config.yaml
n_experts: 128
experts_per_token: 8
activation: "swiglu"
normalize_top_k: true
norm: "rmsnorm"
tie_embeddings: false
lr: 0.00713
dataset: "wikipedia_en"
Below are experts of layer 4 (counted from 0) of a mixture-of-experts language model. Rows are named router (the router's row for the expert), down (a neuron's output weights, with its number) and show model dimensions 128-191. Each number is 128 + 32 x the weight over its row's rms, rounded and kept within 0 to 255.
After each expert's rows: a language model's description of what the expert responds to. This comes from a sample of Wikipedia text that the model never trained on.

# expert 49
router [ 95  86 146 130 121 165  90 146  87 165 136  83  87  96 107 156  97 121 138  99 112 121 149 123 148 158  63 138  79  98 122 138 122 129 126  92 112 138  83 169 109 180 151 123 115 127 154  69 118 115 160 102 197 162 158 183 117 116  94 142  75 132 159 122]
down0 [139 113 113 146 150 121  97  95 155  84 169 108 152 119 119 164  92  77 100 147 182 136  99 135 132 119  99 137 130 116 122 108 123 136 110  74 182 177 182 133 141 206  81 122 194 202 164 125 141 105 104 125 103 180 127 109  82 215 164 115 179  51 142  97]
down1 [ 92  70 156 149 155 193  90 124 119  56 125  86 143 109  95  92 165 140 156 202 156 137 152 116 137 204 116 119 106 147 169 125 151  93 117  82 136 113  60 133 121 149 123  56 109 132 118 202 168 186 182 122 141 116 160  95 104 131 129 109 163 119 130 149]
down2 [187 126 101 150 128 108 152 113  84  77 100 160 181  94 115  84 104 104 134 117 121 130 132 161 127 178 150  99 123 129 150 140 166 109 151 148 108 157 102 131  59 138 146 148 194 146 109 111  99 150  89 104 124 108 164 109  91 142 140  90 116 127 126 106]
down3 [134 139 142 172 164 190 125 135 127  49 169 136 152  40 113 172 154 139 140 213 170 130 163 127 109 115 139 135 121 138 146 146  90 107 157 110 154 159 118 135 160 152 164  82 128 174 102 149  75 127 139 109 112 155 138 116  64  80 126  75 111 105 109 137]
down4 [152 139  92 104 106 117 140 147 106 121 142 138 130 104 106 113 116 132  93 136  83 107 156 111 130  95  90 108 106 137 101 162 126 135 118  92  78  94 177 166  95 109  51 113  96  65 104  48 138 120 168 117 110  72 190 134  96 141 100 115 129 166 129 110]
down5 [147 145  96  84 102 122 143  77 166  92 142 127 162 132 147 131 117 196 143 186 111 104 116 107 117  68 103 137 108 114  81 142 115  98 150 151 124 132 144 123 149 149 109  67 201 124 133  95 134 136 112 171  63 208 116 185 155 121 125 162 117 127 158 139]
down6 [ 92 137  86 113 168  98  96 129 106 138 101 150 131 111 109 134 133 109 175 162 150 140 116 152 164  61 215  89 171 147 168 106 179  74  93 127 107  95  83  84 117  50 121 148 123 122 158 136 129 140 125 171 164 130  80  63 174 132 120 164 126 116 145 162]
down7 [ 93 108 112  99 139 142 125 133 138 138  73 164 202 122  93 142 102 135  93 158 120 109 126 158 186 190 115 179 167 159  98 159 151  74 100 118 139 153 135 182 161 131  67 106 112  89 137 136 129 125 221 138 125 186 161  90 149 153  94 105 172  90  91 177]
down8 [131 122  90 103 169  69  95 160 139 160 107 133 173 193 154 122 152  93 100 161 165 148 141 129 213 149 119 180 153 161 133 136 123 134 152 101 174 130  96 144  95 135 137 182 116  90 144 117 144 109  72  90 127 113 122  86 164 118 142 117 139  86 107  54]
down9 [117 176 104 138 105 134  93  72 137 136 108  93  70 187  99 129 177 164 109 125 137 163 121 142 113 141 147  88 120  99 143  82 114  98 120 122 132 112 130 126 187 147 143 154  81  83 161 160 138 135 108 132 118 109 103 143  81 136 162  96 147  57 126 149]
down10 [136 151 120  74 131 148 106 147 101  85  83  54 108 144 145 117  35  82 156 113 133 142 108 126 199 118 105 141 136 104 117  86 133 140 139 130 169 161 149 137 157  95 136 168  59  91  99 130 136 120 127 108 130 130 120 100  75  76 130 157  73 144 182 149]
down11 [114  88 164 129 117 110 147  93 114 148 137 104 101  80  97 150 150 138 186  95 176  85 154  99 106 136 115 172 129 111 152  79 139 118 100 106 141  78 101 124 127  84 135 110 128 161 110 104  96 128 101 142 121 133 159 103 143 130 184 141 182 104  74 189]
What it handles: L, p and cl pieces

# expert 34
router [ 80 112 127 130  93  86  87 115 170  41 158 161  79 116 173 140 162 152 118 115 140 138 141  65  76 207 132 114 105 109  66 138 110 119 149 126 131 119 149  81 135 126  39 141 130 128  64 117 124 137 179 121 138 155 146  56 101 110 110 115 161 168 130  86]
down0 [135 131 133 181 137  22 168 164 117 133 140  99 130 122 125 126 135 126  94 147  64 188 149 136 143 114 103 121 115 138  96 112 134  92  73 137  98 105 115 136 125  91  75 119 166 117 134 138 196 127 136  88 107 183 105 179 161 170 156 113 102 201 120 157]
down1 [131  83 135 135  93 134 100 134 130  81 146 145 119  78 171 155 112 118 129 146 118 133  89 116 181 123 138 113 131 187 118  98  69 109 194 119 109 122 116 112 143 110  93 163 103  83 115 117 149 122  98 186 108 105 127 112 121 166 151 165  96 146 108 140]
down2 [124  58 155 132 161 147 106 135 158  92 130 181 117 140 153 163  86  17 130 108 104 124 124 162  71  66 113 107 115 119 119 134 102 115 113 107  91  65 134 140 176 137 145 105 112 161 137 114 134 154 173  93 149 129 158 123  73 118  84 167 119 133 139 132]
down3 [129 130 172 133 138 196 113  92 145  32  79  97 117  94 125 109 137  62 156 166 118 122 135 126 132 111 120 127 124 142 144  96 146 135 104 159  92 138  88 162 188 155 151  80 199 113  70 191 112 121  59 121  98 174 151 118 103  98 146 114 154  54 178 113]
down4 [ 93 138 134 106  98 175 125 127 117 141 124 108 177  78  55 143 123  66  89 107  80 178  99 122 178 126 122 164  93 152 180 104 144 111 119 152 120 145 161 156  83 114 130  83 141 123 154 125 157 104 103  77 119 204 138 123 135 107 117 120 147  91 146 171]
down5 [152 127 117 110  71  66 172 144  85 115 131 131 155 141 116 100  75 129 223 147  67 119 156  94 230 124  79 108 109 119  88 114 169  94  97 158 118 195 192 178 147 104 127 125 183 184 129 118 114  77 211  94 122 144 173 120 188 104 147 118 144  59 133 157]
down6 [177 131  98 116  87 108 102  79  82 114 157 159  88 117 185 130 146 189 168 184 115 219 170  91  97  99 143 148 160 176 110 101 175  85  86 170 138 145 106  88  67 149 100 140 149 136 117 168 149 127  86  97 135  83 108 139 117  74  98 175  99 141 137 254]
down7 [108 125 118  91  98 117  94 155 190 100 175 108  96 142  73 177 171 133 147 140 105 112 147 108 107 151 145 215 145 103 181 165 107  86 166  98 134 143 137 165 158 123 110  78 136  69  93 143 123 106  89 155  82 140 169 147  82  70  88 155  78  35 119 145]
down8 [118 130 146 186 141 148 110 104 168 140 155 158 131 128  77 182 152  80 139 150 134 125 158 133 138 123 177 109 146 149 160 104 162  68 129 148 172  61 140 158 128  78  58 173 174  94 193 172 105 104 111  94 125  83 189 121 121 141  80  52 167 155 162 123]
down9 [105 100 153 114 127 137 164 155 179 147 153  98 103 137  89 158 176 107 127 177 180 111  99 189 155  92  99 112 145 115 169 163 147 116 124 145 151 132 123 133 104 150 115  93 132 109 204 158  96 148  85  98 175 187  63  82 143 155 144 117 167 146 154 111]
down10 [152 120 153 120 197  94 146 113 100 150  99 149 116 106 157 130 147 172  66 156  94  98 125 183 155 183  58 155 173 119 102 129 116 123 123 206 149 103  57 161 102 111 174  92 125 150 149 113 141 185 127  97 144 131 144 158  94 118 133 122 138 139 173 113]
down11 [144 127 118 169  97 111 177 140  99 146 129 131 146 110 110 129 130 134 119 116 127  83 117 117 130  96 172  81 164 121 166 154 108 171 178 148 122  87 150  53  87 146 112 115 198 159 153  62 116 127  77  77 135 144 106 106 170 181 218 195 129 160  80 143]
What it handles: Name pieces with accents

# expert 30
router [102 131 134 170 132 134  86 128 157 102 173 125 129 138 136  85 133  65 234  90 144 131 171  48 116 156 128 116 125 147  83 126 187  73 132 142 119 123 162 128 118 108  83 122  68 130 150 112 155 172 156 142 127 134 122 131 104 115  96 128 155  82 196 144]
down0 [157  95 119  96 134 147 183 190  97 132  80 112 145 108 100 156  95 113 126 182 120 106 141 162 146 134 163 151 152 172 166 115 180 135 110 108 101 146 138 181 137 155 148 135 125  80 199 134 131  94 174 106 146 110 180 127 115  81 161 164  94 141  72 186]
down1 [212 160 170 164 115 107 126 152  96 163 156 134  80 155 147 158  90 115 146 124 117 121 150 200 156 122  95 149 141 148 135 106 179 143  87 103  96 101 152 100 140 116 171 165 115 118 136 111 189 121 223 195 181 114 140 182 164 136  97 103  63 115 127 154]
down2 [142 143 129 142 159  74 135  74 106 153 113  97 168 115 122 133  87 105 108 151 144 102 152 144 174  95 182 157 194  80 110 119  83 157 201 125 142  97  95  70  67 147 120 126  81  68 125 101 124  94 144 141 145 136 131 136 118 151 115  63 115 164 169 116]
down3 [109  78 154 116 139  81 146 124 129 150 130  89 118 175  74 118 163 118 115  96 105 137 152 122 174 163 197 116 136  83  93 104 137 136 152 102 140 168 149 108  99 201 177 129 121 139 119 141 114 104 149 102 161 108 122  90 171 184  72 178 163 137 169  73]
down4 [103 180  66  79 127 105 119 188 127 102 104 163  99  65 151 154 125 133 144 184 110 104 107 203 128 192 200 165  75 136 149 118 154 169 135 173 135 102 108 147 131 195 164 141 125 113 124 173 139 158 114  86 151 114 147 117 127 158 104 169  53 161 129  98]
down5 [119 117 127 169 113  71 165 189 118 199 133 168 105  96 142 125  94  73  71  83 126 140  64 132 114 171 125 111  66 114 106 183 103 157 109 139 129  95 134 191 124 124 135  86 149  80 127  80 110 138 104 154 154 140  75 102 145 115 180  97 109 131 116 144]
down6 [153 119 134 139  86 192 155 155 101  94 107  69 147 122 124 109  86 107  85  63 136 107 180  79 147 187 173 189 176 162 156 163 137 166 129 123 150 169 114 102 106 143 123 108 166  57 148 176 124 156 100 112  96  97 147  94 132 156 105 147  94  67 112 126]
down7 [128 166  94 136 178  49 115  95 135 175  74 138 120 137 137 141 181 152 126 128 116  97 178 161  78 116  93  94 123 128  96 133 135 112 132 119 183 147 151 150 117  65 109 156 151 178 125 185 126 105 156 114  81 134 101 164 143 138 168  87 100  99 146 180]
down8 [175 144 141  99 109  98 103 115  87 115 169 144  90 109 138 118  97 112 169 118 136  85 166 193 114 108 110 147 114 110 159 102 165  96 129 135 175 161 166 167 170 122 126 138 148 125 116 166 176  73 145 148 106  90 125 145  99 129  94 109 154 128 148 194]
down9 [170  94  99 123 110  84 144 139 120 114 144 167 166  97 149 162 153 165  80 138 123 170  74 143 169 153 123 109  52  80 135  88 103  74 128 122 124 161  71 159  83 132  97 121 178 145 107 110 128 109 148 143 178 136  87 150 147 117 117 111 123 138 129  76]
down10 [ 98 104 117 143 124 131 139 105 139 108 184 133 226 133 167 101 124 143 131 130  93 125 131 149 146 107 118 156 130  91 165 143 100 109 106 159 118  97 113 120 202 160  99 134 150 123 143  66 127  56 123 176 103 125  96 125 155 122 138 146 153 118  68 128]
down11 [142 142 125  84 177 147 179 199 184 138  69 176 102 107 185  99 139 133 131 170 122 144 120 140 158 153 128  79  99  93 124 108 192 160 139 176 107 174 132 139 136 126  84  88  39 154 123 149 160 136 108  60 143 138 124  90 168 111  93  86 109 164 100  88]
What it handles: Space before numbers

# expert 45
router [ 73 121 160  99 127 133  96 165 178 100 156  99  48  85 114 122 147 115 150 108 115 148  50 134 145 149  89  84  94 126 125  83 110  68 103 114 129 166  49 186  92 198 164 117 161  90 134 205  80 107 177  69  81 109  85 167 161  98 204 172 111 130 127 141]
down0 [176  93 115 122 114 132 136 124 140 183  94 174 126  63 122 147 224 134 153 117  81 102 157 149 122 203 167 151  69  92  33  88 132  96 129 138  70 104 134 111 136 162 129 136 121 137  93 152 130 154 161 125  99 143 104 158 139 122 111 141 115 197 133 130]
down1 [128 127 221 160 158 118 146  79 151  85 127 147  95 104 195  85  94 123 149  93 135 128 142 154  96 118  84  92 133 138 135 143 142 116 106 149 147 169 136  66 115 161 114  99 146 108  99 139 146 121 152 129 117 103 201 113 157 114 145 119 149  87 130 118]
down2 [112 181  79 151  99 130  76  98 109 145 151  84 155 108 119  78 147 143 192  27 122 147 112 169 142 160  98  92 175 101  96 145 119 170 149 159  92 125  79 116 156  94 115 127 123 153 167  76 151 124 173 151 135 147 154 134 130 147 120 123 123 140 118  84]
down3 [152 139 136 112 117 129 134  80 150 160 177 125  66 154 146 147 129 119  86 119 139 132 144  91 127 148 104 123 139 128 138 103 105 110 155 131  80 168  76  96 162  86 156 172 145 170 153 156  81 105 170 136  68 184  78 180 135 115  38 137 122 194 127 153]
down4 [121 124 150 103 137 138  79 152 155 149 130 150 196 101 116 127 137 183 140 127 120 143 155  90  65 113  91 127  97 188 148 122 116 162 151 149 182 121 123 145 145 143 112  98 134 104  53 136 145 201 141  51  76 142 138 123 131 156 100  77 196 109  65 151]
down5 [133 127  86 171 180 138 121  72 129 160 123 185 181 122  84 140 137 162  60 172 151 125 110 180 141 185  91 189 131 112 141  93  92 124  89 112 146  87 127 101 124 130 121 172  80 181 173 109 152 127 143 138 155 143 127 117  90 184  63  77 119 157 106 122]
down6 [ 56 135  94 132 148 134 113 118 116 117 107 102 132 159  82 146  90 145 126 172 118 130 154 214 102 146 105 105 100 133 103  96 131 163 108  75 143  78 121 130 122  90 124 132 136 146  95 111 109 117 149 102 116 139  90 114 108 151 179  74  50  89  86  93]
down7 [111 125 152 155 156 136 143 126 143 206 194 183  63 113  59  94 157 128 152 130 110 123 106 142 167 143 114  74 130  85 115 142 153  89  54 146 136 148 180 170 137 117 147 154 128 126 103 140  47  74 189 111 131 110 157 138 170 151 103 135 180 133 137  78]
down8 [ 98 120 123 129 153 134 152 123 113 152 166 139 119 139 161 126 113 132  88 126 153 105 107 151 153 142 177  97 122 114 151 116 127 133  78 168  84  98 149 113 140 104 143 133 115 104 124  72 128 175  62 152 122 161 142 110 142 129 128 100  87 153 141 114]
down9 [115 161  83  83  89 153 146 146  77 167  86 108 151 129 177 115 152  86 163 176 157  94 126 148  93 129 112 119 132 145 186 123 121  56  93 124  87  58 107 129 102 110 153 144 109  97 111 116 156  84 134 126 115 113 143  89 160 107 138 156 155 158 109 187]
down10 [127 157  97 130 114 117 148 108 150 114  42 149 107 126 137 104 152 154  69 127 149  68 104  70  99 162  98 167  77 163 105 160 116 147 148 147 139 115 133 102 141 156 128 113 135 137 136  84  90 142 143 139 148 149 172 129 126  60 136 101 101 132 151 184]
down11 [158  61 160  64 131 155 133 133 126  79  77 118  81 125 178 147 157 157 103 160  35 165 147  92 115 144  96 123 122 173 182 183 136 165 158 107 144  81 134  56 178 124 133 211 103 109 156 111 162 161 127  70  99  98 148 140 124 119 159 143 148 177 127  86]
What it handles: Word-internal re and g

# expert 46
router [104 147 118 188 112 129 128 120 111 123 151  48 117  94 103 167 111 151 114 110  98 149 152 118 125  86 174 138 104 153 119 155 197 128 173 123  79 113 139  67 143  97 103  90 118 193 123  96 142 100 116  77 152 171 113 183 104 177 146 112  47 101 221 197]
down0 [ 78  99  98 126 137  99 158 133 109 112 144  74 128 109  92 167 204 149 235 108 189 105  82 149 117 117 171 158 145 140 124 112 140  96 128 166 136 191  74 140 129 178  90 132 171 118 121 140 147 123 128 137 128 139  69 172  94  88 125 198 132 178 148 116]
down1 [126 134 157 120 128 102 100 122 131 124 153 108  78 120 178 126 137 124 143 136 108 126  93 102  78  83 130 144  74 107 104 103 173 111 111 137  95 162 175 123 147 122 105 159 163  60 153 143 111 106  85 160  96 150 138 177  91 142 156 116 105 104 121  59]
down2 [164 129 107 130 195 146 181 139  75 149 137 162 109 125  81 141  98 148  36 102  86 101 103 135  83  82 156  99 100 120 115 104 121 137 149 179 164 124 176 126 105 192 103 158  92  67  98 150  89 169 129 128 106 108 158 110 138 145 125 123 139  57 164 144]
down3 [102 156  93 147 119  66 120 109 135  96 125 151 134 124 168 132 209 112 155  60 124 162 136 121 142 162 131  88 141 155 180 114 162 130  71 147  94 116 143 106 130 130  85 122 163 146 132  88 146 146 138 113 156  69 149 168 129 139 176 124 136  85 115 177]
down4 [106  93  98 143 121 106 109 149 110  70 160 129 138  97 147 168 135 105 119 105 152 118 139 128 106 176  56  79  52  39 126 134 157 130 149 100 116 142 128 177 117 138 135 144 121 104 116 137 188 105 120 125 111  89 186 106 133 142 109  95  88 140  98 179]
down5 [161 111 144 135 137  74 125 109 170 137 171 125 111 123 130 233  67 111 118 106 156 145 111 152  94 109 167 192  83 139 171 142  85 103 170 112 114 130 130 109 123 111 147 153 189 169  78 106 136 132 114 207  98 113 108 114 126 127 133 164 112 127 105 121]
down6 [126 158  92  99 109 111 129 118 134 155 128 173 177 104 113 108 141 109 171  83 123 115 130 137  96 119 190 163  86 111 133 127 137 140  84 104 145  79 120 166 155 117  98  76  79 148 112  69 198  87 115 111 146 147  79 129 130 135 183 125 127 153  85 186]
down7 [126  91 119 115 158 128  73 135 140 134 129 125 141  73  77 112 102 119 131 134 106  88 129 125 202 116  58 158 116 152 165 132  95 126 124 107 153 106 165 165 114 156 114 107 193 168 122 102 166 104 183 124 147 179  77 160 142 185 139 149  99 146 113 107]
down8 [133 120 171 134 111 123 167 120 104 146 151 141 134 131 136 122 150 116 167 152  82 107 121 131 152 138 216  90 157 124 109  66 149 160 157 165 126  88  99 168 102 189  53 128 131 113 142 196 121 136 132  98 145 193  88 184 199 131 145 132 133  86 151 127]
down9 [ 63 100 169 131 171 151 182  93 128  87 151 119 178 154  81 116 107 112 117  95 109 100 107 154 153 140 155 183 116 163 149 123 142 177 153 104 127 208  84 159 173 124  88  87 110 149 182 121 112 106 123 109  97 153 130 150 142 184 109 152 157  74 144 131]
down10 [160 166  80 155 126 176 116  90 150  95 112 102 133 142 146 162 104 136 106 120 133 131 111 109 169 141 157  93  53 146 166 131  82  86  82 123  89 139  90 114 178 149 121 106 159 147 103 160 125 107 158 105 149 127 129 169 154 167 154 122  65 122 144 130]
down11 [139 169  99 122  93  56 144 175 213  74  98 104 115 138  95 128  95 206 197 102 148 120 148 142 145 132 101 123 130 118 117 102 122 145 131 124 126 110  96 112 126 144 134 129 129 121 161 137  89 153 186 155 143 163 165  69 106 119 182 123  73 130 129 149]
What it handles: W and H word pieces

# expert 36
router [135 125 113 132 120 102 133 140 137 139 145 122 125 112 158 155 151 126 128 124 107 169  62 130 127 116  95 155 106 134 110 137 132 133 130 119 124 127 134 120 132 104 115 117 122 157 130  97 129 128 138  83 138  89 147 100 118 116 125 161  96  98 145 112]
down0 [116 122 209 156  74 121  94  48 145 161 110 113 100 148 105 130 111  92  87 142 124 126 153  98  87 108 166 138 125 207  88 123 111 126 149 134  92 103 143  96  85 123 149  76 114 149 125 136 113 122 117  51 109  75 107 116 115 148 169 182 110 183  99 126]
down1 [175 113 129 140 157  88 142 104 182 150 187  99 122 144 147 150 135  68 105 136 134 119 155 161 176 129 190 135 108 114  70 133  82 167 183 160 109 151 119 156 132 149 102 155 134 165 157 106 128 161 126 169 146 128 153  84 126  99 162 139 145 124 120 108]
down2 [ 77 132 111 161 132 124 141 113  87 119 130 174 138 118 128 101 122 167 159 123 118 102  92 122 153  79 124 157 157 104 163 126 103 165 126 129 191 154 126 130 150 193 166 152  91 117  84 123 136 174 157 121  60 130 135 145 153 143 110 176  99 160 130 183]
down3 [ 92 132  86 128  95 109 120 110 173 118 114 130 166 121  96 110 110 151 125 202 135 130 115 105 106 157  75  93 187 110  86 179  49  68 132 114 103 122 161 111 158 148 149 139  42 127 127 108 140 147  89 163 108 105 122 125 120 122 144 101 109 159  78 129]
down4 [201 130 135  87 176 100 171 115 114 127 145 140  78  53 143 124 131 156  98 159 195 152 144 109 164 185  80 105 116 149 175 184 145 138 115 155 101 109  98 176 115 125 147 123 155 117  85 129 140 131 128 147 126 159 108 129 104 154 137 154 148 166 158 118]
down5 [ 87 184  93  99 151 123 217 147  99 160 198 111 130 114 135 182 137 140  89 116 148 160  71 110 124 140 130  97 136  90 139 123 124 119 169 172 109  84 111  90 121  84 110 125  83 114 140 146 177 125 156 190 163 165 108 126 136 181 140 125 129 170  98 132]
down6 [142 137 128 150  71 103 200 129 131 155 143 121 109 160  89 117 101 124 126 128 142 139 149 190 128 103 181 127 157 160 119 162 122 192 191 122 129 149 141 159 110  85 105 130 111 143 163 130 163 135 112  99 138 106 134 171  50 121  91  85  77 133  99 157]
down7 [123 121 101 114  77 189 130 134 184 119 112 160 146  85 141 106 156 110 118 147 117 148 133 125 123  70 147 147  84 137 115 137 179 127 119 172  98 152 151 121 144 135 111  82 134 129 143  85 109 113 125 112  73  86 194  98 129 130 152 134 191 144 124  81]
down8 [124 106 122 156  78 135 125 175 126 119 189 101 122 123 148 145 139 179 142 133 115 125 130 114 127  97  86 149  91 129 153 132 137 121 108 148 130 104 153 114 103 121 145  82 136 128 112 158  98 194 161 111 125 131 131  89  94 114  69  54 116 137 145  93]
down9 [ 99 187 118 120  85 130 156 141 104  79 177 164 153 119 105 113 147 127 145 122  91  79 165 106  99 149 133 159 176 104 129 134 119 130  96 114  96 162 160 156  75 162  96 201  72  72 127 105 116 132 120 137 129  88 149 165 129 115  91 145 181 122 162 106]
down10 [154  98 167 157 131  97 134 163 137 147 104 124 102 127  43 171 119 181 137  70 131 103  66 154 141 106 106 134 139 126 157 143 101  97 170 117 120 187 126 170 161 137 152  83 142  75 107  70 129 122  87 124  79 188 102 153 179 113 157 102 123 138 154  57]
down11 [112 179 133 156 167  92  57 144 146  92 150 138 127 105 183 132 148 121 144 110 132 156 146 193 187  58 145 105  97 154 139  80  99 156 143 120  83 135 117 137 151 150 105  93 154 149 134 131 123 119  82 130 138 138 112 138 150  88 147 139  99 119 106 115]
What it handles: Capital word starts

# expert 33
router [130 146 106 147 114 204 107 124 148 130 142 106 144 109 196 152  90  85 175 102 121 117 152 103 142 133 126 144 106  74  78  97 181 116 178  91 117  99 111 112  88 149  63 112 140 102 109 112 117  96  78 100 140 110 163 119 157 133 154 136 124 114 135  98]
down0 [163 118 139  88  85  62 114 156 149 188  73 149 133 108  59 158 110 161 131  96 102 140  91 175 165 132 115 128 147 127 132 177 127 140 103 170 125 126 111 145 130 152 136 161  69 130 167  57 121  96 163 133 106 143  88 142 118 125 132 154 140 131  79 145]
down1 [110 149 122 128 153 104 166 112 181 161 152 133 121 120 190 134 151 161 188 211 107  69 153 167 159 159 158  96  71  67  44 174 103 132 127 127 155 138 163 137 146 140 157 171 158 125 102 122 162 137 162 148  94  94 113 128 171 134 142 112 178 128  88  88]
down2 [116 108 190 116 119 116 112 137 135 121 105 127 124 152 157 158 102 136  55 169 105 194 180 104 145 199 121 196 162 194  94 108 151 115 137 106 115 124  91  99 174  67 121  74 139 152 121  68 155 162 170 106 137 103 114 183 120 116 158 120 110 150 141 116]
down3 [140 102 104 178 138 139  99 174 151 134  87  84 111 124 109 173 124 127 134 117 126 167 126 153  73 107 131 105  22  62 103 128 124 150 137 160 161  89  52 109  79 162 147 178 104 101 108 208 119 146 134 142 117 127 131 106 130 102  95 174  65 122 136  73]
down4 [145 138  68 100 115  77  98 152 188 160 149  88 126 176  92 137 143 112 186 162 122 112 115 101 145 125 109  67 104 139  98  72 170  86 156  95 139 141 182 182 168 169  78  63 153 122 123 151 169 151 149 127 124 149 162 124 156 185 194 128 137 135 122 163]
down5 [179  98 122 105  86 138 106 144 122  94 116 122 107 154 147 129 129 180 116  99 210 139  78 126 109 200 141 182 137 153 106 156 123 106  96 104  99 139 117 126 128  81 110 126 132 174 123 132 112 130 109 158 133 148  71 111 104 185 125 153 172  65 149 214]
down6 [114 112 149 103 146 101 139 124 114 225 119 109 179 121 115 131 120 144  93  99 119 131 113 111 156 215 172 132  89 142 121 139 169 160 196 139  97  94 142  91 116 112  91 126 106  98 150 133 170 114 171  55 192 155  75  57 113 145 101  94 153 153  95 126]
down7 [ 87 135  96 107 120 129 138 121  46  97 128 148 114 164 174  89 152 163 109 134 142 139  63 144 110  86  83  93 128  91 119 106 149 176  81 183  97 146 119 189 104 200  92 182 121 142 111  93 153 137 138 124 151  91  97 176 113 137  96 113 146 156 130 157]
down8 [ 88  14 137 125  92 121 116 114 145 161 170 139  99  94 114 128 143 153 159 121 123 122 167  76  78 147 147 125 111 207 140 127 120 121 132 106 103 155 110 157 136 137 110 158 119 161 152  68 136 146 109 138 174  82 107 121 133 103 219 127 127 157  68 180]
down9 [158 106 142 139 147 119 131 142 110 141 146 202 125 144 126 113 164 108 146 165 136  92 103 129 160 122  67 119  60 150 120 167 149 166 136 118  93  88 142 146  79 206 105 101 179 104 175  65 141 148 150 147  68 132 168  68 107 140  79 133 158 191 151 162]
down10 [157 196 124 106 119 153 172  73 128  69 159 149 130  58 175 111 161 126 162 159 119 134  94 136 116 105 133 102 135 139  96 106 197 109 135 164 112 143  70 127 110 129 141 115 132 173 179 125 108 151 148 191 206 143 158  83 163 113 191 128 127 156 169  81]
down11 [131 165 100 149 130 158 171  94  65  97 169 128 156 121 133 118  96  95 177 114 100 160 126 142 117 175 150 127 100 137 155 127  68 111 203 111 129 102 152 162 103  82 135  98 126  76 121 146 107  65 166 149  90 171 127  65  98  80 126 151  98 103 103 137]
What it handles: Latinate word openings

# expert 27
router [159 131  99 175 177 138 132 139 152 139 157  79 138 144 176 126 101  99 149 113  79 166  72  52 111 107  64 213  77  91  73 117 134  97 148 118 115 147 144  89 100 138  54  79 131 117 142 116 121 149  98  90 129 112  87  95 118 108 199 106  74 120 174 131]
down0 [ 69 205 161 146  82 123 132 114 112 206 125 119 113 112 123 124 102  92  97 130 173  62 100  74 115  86 149  93  99 150 184 154 141 129 149 142 120  88 129 140 118 128 163 199  66 147 154 152  76 148 136 140  93 121 128  89 122 158 104 172 122  81 132 116]
down1 [124 182 114 174 119 127 142 142  98 152 153 116  99 167 137 149 130 117 129 157 158 122 161 136 117 130  99 136 118 111 179 114 211 115 110 122 120 145 123 163  71 103  86 164 123  77 113 152  64 162 112 156 119 133 128 110 163 158 103 102 109 130 147 168]
down2 [179 133 129 127 106 192 116 150 123  87 220 117 183 148 122  85 163 148 173 169 140 166 133 163 116 136 123 202  74 166 115 146 131  95  82 142  93  99 134 130 170 161 147  89 160 137 134 104 103 135 144  69 113 141  70 193 142 136 115 131 118 188 138 124]
down3 [ 98 144 136  55 121  84 113  95  89  97 156 157 101 194 145 115 134 200 116 100  72 170 138 171 125 162 106  84 142 156 148 136 129 138  98 144 135 139 140  89 125  93 126 143 144 107 204 110  67 126 117  86 122 189 166 112 128 165 142 145 117 133 108 159]
down4 [119 148 169 118 116 143 131  99 138 137  89  99  80 138 112  89 133  84 145 158  97 131 119  97  76  98 122 141 106 129 133 161  65 145 134 125 124 215 122 103  96 144 113 134  96 140 145 116 131  81  97 129 143 149 175  89 132  96 119 177 104 145 120 136]
down5 [ 87 190 108 155 135 154 156 123 130  96 181 138 167 153 120 150 152 148  72 113 130 218 169 148 126  97 175  97 135 130 168 149 155  90 123 150 155 155 154  75 123  93  80 158  97  71 143  82 139  91 115 114 108 158 162  83 136 109 127  97 116  92 134 188]
down6 [112 182  69 118 117 123 146 179 120 149 126 119 137 127 164  90 123 120 104  81  86  81 126 158 118 142 154 126 111 158 109 136 131 113 162  66 139 119 127 159 111 193 126 128 181 120  98 109  60 138 120  97 105  67 155 156 119 143  75 158 112  86 169 118]
down7 [129 154 210 111 109 133  72 140 115 127 102 139 143 127 109 147 137 199 115 148 127 167  44 171 143 156 131 158 135 166  91 181 123 126 187  93 116 144 157 130 174 116 127 153 144 107 120 138  84  90 109 110 112 141 198 155 134  82 118 142 150 108 190  89]
down8 [135 101 178 129 131  68 175 117 143 102 117 190 107 138  88 184  96 189 101 152 137 136 129 202 130 135 119 154 151  92 114 138  99 144 151  86 123 131  94  98 190  53  54 145 137 147 148  70 116 138 114 112  79 119  93 134 171  50 134 101  93  58 148 126]
down9 [140 200 157 143 125 134 224 180 166 187  86 106 135 149 134 175  87 150 154  99 109 150  77 145 143 126 131 111 168  71 136 112  94 120 186 123 124 122  80 121 136  75  98  80 127 141 122 120 132 101  79 143 153  72 106  92 110 146 145 112 113 127 118 167]
down10 [198 154 125  82 200  98 147 130  91 159 147 114  69 108 159  57 109  89 189  97 145 104 158 102 130 163 181 144 138 168  81 106 155 141 120 155 135  61 142 107 150 121 174 144  77  95  81 100  97 123 156 160 178  83 159 129 157 140 144 140 106 143 112 131]
down11 [106  93 109 205 143 100 152 137 150 202 114  91 109 114  64 127 135  99 137 169 141 154 106 165 135 103 107 126 146 162 117  84  95 123  43 154 143 140 107 109 187 157 146  69 121  83 143 132 137  91  96 143 119 120 135 119  99 101 179  46 183 129 151  82]
What it handles: Word-initial consonants